Weights of a small mixture-of-experts language model, trained from scratch on English Wikipedia.
Experts: 40 experts in each of 10 layers, 112 SwiGLU neurons an expert, 2 picks a token, a sigmoid router.
Training: 274M tokens, 11557 steps.
Below are experts of layer 3 (counted from 0) of a mixture-of-experts language model. Rows are named router (the router's row for the expert) and show model dimensions 0-255. Each number is 500 + 40 x the weight over its row's rms, rounded and kept within 0 to 999. Numbers have three digits each.
After each expert's rows: "gets" lists some tokens that make up at least twice as much of what it gets as of all text. This comes from a sample of Wikipedia text that the model never trained on. Tokens count by the router's weight.

# expert 8
router:545433537432543524465482489507385526519534460483542554502518591501513494501536565495505454527477506457460559455502459501537489448538478473516515492474385508514528470484524526528522570493588468526422511522491496471505509509503525514478529534574474554497449541534422477427445578492555533469556518541461494481464513461437468549444481533471490485530447523496456510474507465505575432512507532508444485447522529501540554477502463549463445440407583527520546510518587497529492516491466542489463545543574511529484487547486500504469470465541496562454419526514510518521490520447528517500457499459508478486533574473510503554482487485573469484507491514519501416495521572480582561515497469532512471503547502567458488530420480588464547545503523427487482604516506519476548414462540437
gets: "3", "1", "==", " ==", " =", "==="

# expert 24
router:465537461479466521590485523484459522439498457476485469527463547613517501487524537483483453480581522447517485485533514501505475527561524488495500472538455544452543471499513475467543494458536410471437503512508469514560570483467420516519491497555507575454547500569521516461445544508536515486453472548494544518484497400388572532479488531457542479543530548573443485519492410533563471467505505527485509407492503551470507467470483538503468494474548480503480585483585464498450423513538512470472497484542504488471525530528465448478507553559466527551505473553510520501460546482569475515435514478442462489460516446541526474461571597602462526508467485561485469546491548554541547522530485552523428465542512508486485459497535443412566540460519491485527532551519496483565530542476487
gets: ",", ":", ";", "),", ");", "\","

# expert 25
router:441393526434516562484469528516476553494574415536519481523527522513522515515522541487460489532499486443503488429480495472574481565560492533426493499530498469517442536475526471347490481499551452474535488500502536427613458523508520513487504479546570492512466502494468505467504480488559510505467509532479504549512488481485473503430508511523435497487503544502490471518515466467458390505533508495455517411441515552478527477530454519463479434438511464544516478533472496427426471483555493452502514530559496547509511514459523514484462545566488549435504546550548554527442556495549530561450514440532546459489558484512476423439526494517508458512505524504476473562543541534546563506521454534500407552533507503524522524430500422513569537468585465478446550510433550462489499458469451
gets: "1", "2", " an", "vo", " just", "lan"

# expert 7
router:565497502453507439517486500546494467471520495540547507503533542552469456506486474457505434457509509450431523480487493497549487491580469516525558495449470577507520511528535480495495462542529440543434549567542549496590558511424452474520429518540544534534511464524538521509466562492532532519537437573522459490497481515453519546464563446488483556417489517491431487452522488532524481606475499455446445486526523539536418486509423457554524509504529439465503561449530531485450536490582483470377486534559451551523489550523495498521509533502504520469493514579517565445510559463512502522540513509475483520481529414502466535530462456504477489528485546540497465520501456492537546452481471534536478529553479560494449548418527559468583505453468458415498606527449537541489506444487476
gets: "s", "es", "us", "ers", "is", "S"

# expert 22
router:462486515451534506556458514453376526454517425535561521586535539501508411490490450454508486464494477479469508508514529489525461460539545524503524485459469516479502467521437478508450393458542417492464517431527481462510575446489450519464517509569472466477456520524493494501564575523525521469463429499517456500463479497441525545424568457473527510462436526510457528551494466495560417544493506488471576491472539494568491471541508561441534455440526490545482497551453544498471550479396453423478512575476536527471521502555486441495528500511487513488510493550522494481481603529386495554462543529524537480472478482472517494502525484471478478540483526534501444560597479574511509483488441568494477521528468496523467479451522457521527513523485498474467575546415554494538431517492506
gets: " and", " was", " is", " as", " with", " were"

# expert 6
router:479462481503535451424494558526421494494518485470530467526526563567483627573544458483502455499537478454459445445476506496549467514545585496538552476448451540456471512591551520430494448472519459531488459515554464486514578521395527560543559536507495590483488470533551501466436493459537481460524483574560544503499496513475434491494517562462453573441496545521476509505460483544500454512502536508458431436564520561545503486537466598480495500451554479562470497501470512516486473419515531449431486528586493433461530479510508552526537529510446490514486512547523548450475459488548487461420451455479562520507569465476533544453456506492514464495474499524460471454491500490484504477463482571482449510545487484491542568487528485460507513494534471416479546530487551552519484476510458
gets: "ation", "ion", "%", "age", "ment", "ity"

# expert 3
router:483396510475512497530480487506484434523479499494580509576519553472536450533566476504585455524519532517448454478421507491452431544534563449513568537543474555510544520539530531445514450564561450490541488461511499481545495456495502554440514511559537534588514507530486545503465501486486506525531579498493519477523445498557557450489486539534464573464523511491544561472555408512501484574493529527465537480504502511501480465492464486488495483484585512528494503511512478440457525492601602479525513535583515484463460515530442541506406470557452477471508524488493494418470540563486494492481541487495500451485619469520445499531516557499504540468450501605470481567538533563512504509432500548537415518524468507464546568458524500546539543495572522492535540517471536475544484510519454
gets: " |", "|", "==", "===", "=", "===="

# expert 39
router:516501457464508484541531517576468516483532423492533554537466480523504597476574513495481435488434442412557462481471516498542483556510493454521529443560505541532521484472536548424473475454500486533498482468450461457460574435479546485571508531512514509478498501553486504471505545465589462556444502510515565517544450489447489609477516524525425573579442532559434498567515493474494549506513533460443512479532458499508471525518498475498508462466508474594496473526441514472499526438473587511498505517496467469510491473489517507458476501495516581531519555562475541510422560488493564528484570448482463468483524494557474492558500500507537486487456531467491504471538614572466487530471459544442482545547462497438536499458457531502583594489513533458450533563537508488546517550480430
gets: "or", "ri", "ar", "li", "ur", "ir"

# expert 32
router:482467488530482549517496547509490457498554495528469537609544469509582491538511505520545470506518549424458483468454507465492477491519519501499595525532496491458492574517539371481499508440514455552483423551482453414511506512499505533522525502482578540462534501537476556440485489450491528453444538548569482489482462466498525529516523536469501500513436497498424469516535523517551436553509487523485552523516549490506454484561425526484523438430524496503517453438528484485397525481534511514548404504509543492432514535525496482439497494526449548538500540500537503498467521498439594487452500538485528461429553428517474463477517525507473472448471452535478427482536548496413506576517521563514460505534479520539579528449492617405535571506524408520523521492514505489512449500508489
gets: " a", " an", " first", " one", " two", "able"

# expert 26
router:499472531470515519503506495433466466492492443474530507545529523484523509503482527498566415512500544456422521465484532525508526527523528440506560477549411502530541457559543504494502517521502443512487461526575516465553534523485530540528526486530596480515474542548504485437537509485542455494486527536489504511491461446462520527466498473487511561493477516521469474485516417569473453512539488527458456423507477524530501523528490586476492488473561482492484525475534496489474511493521576441446475576518483485415579559540564514510520553548425476509506517560520531431497618502472562514480530472523478505521514391528530548447524507586470498510556518494468429599508462479489477570471433576496446519547484548475498532449461514457528553496534437466480606521526496520596376519545464
gets: ",", " after", " May", " November", " March", " August"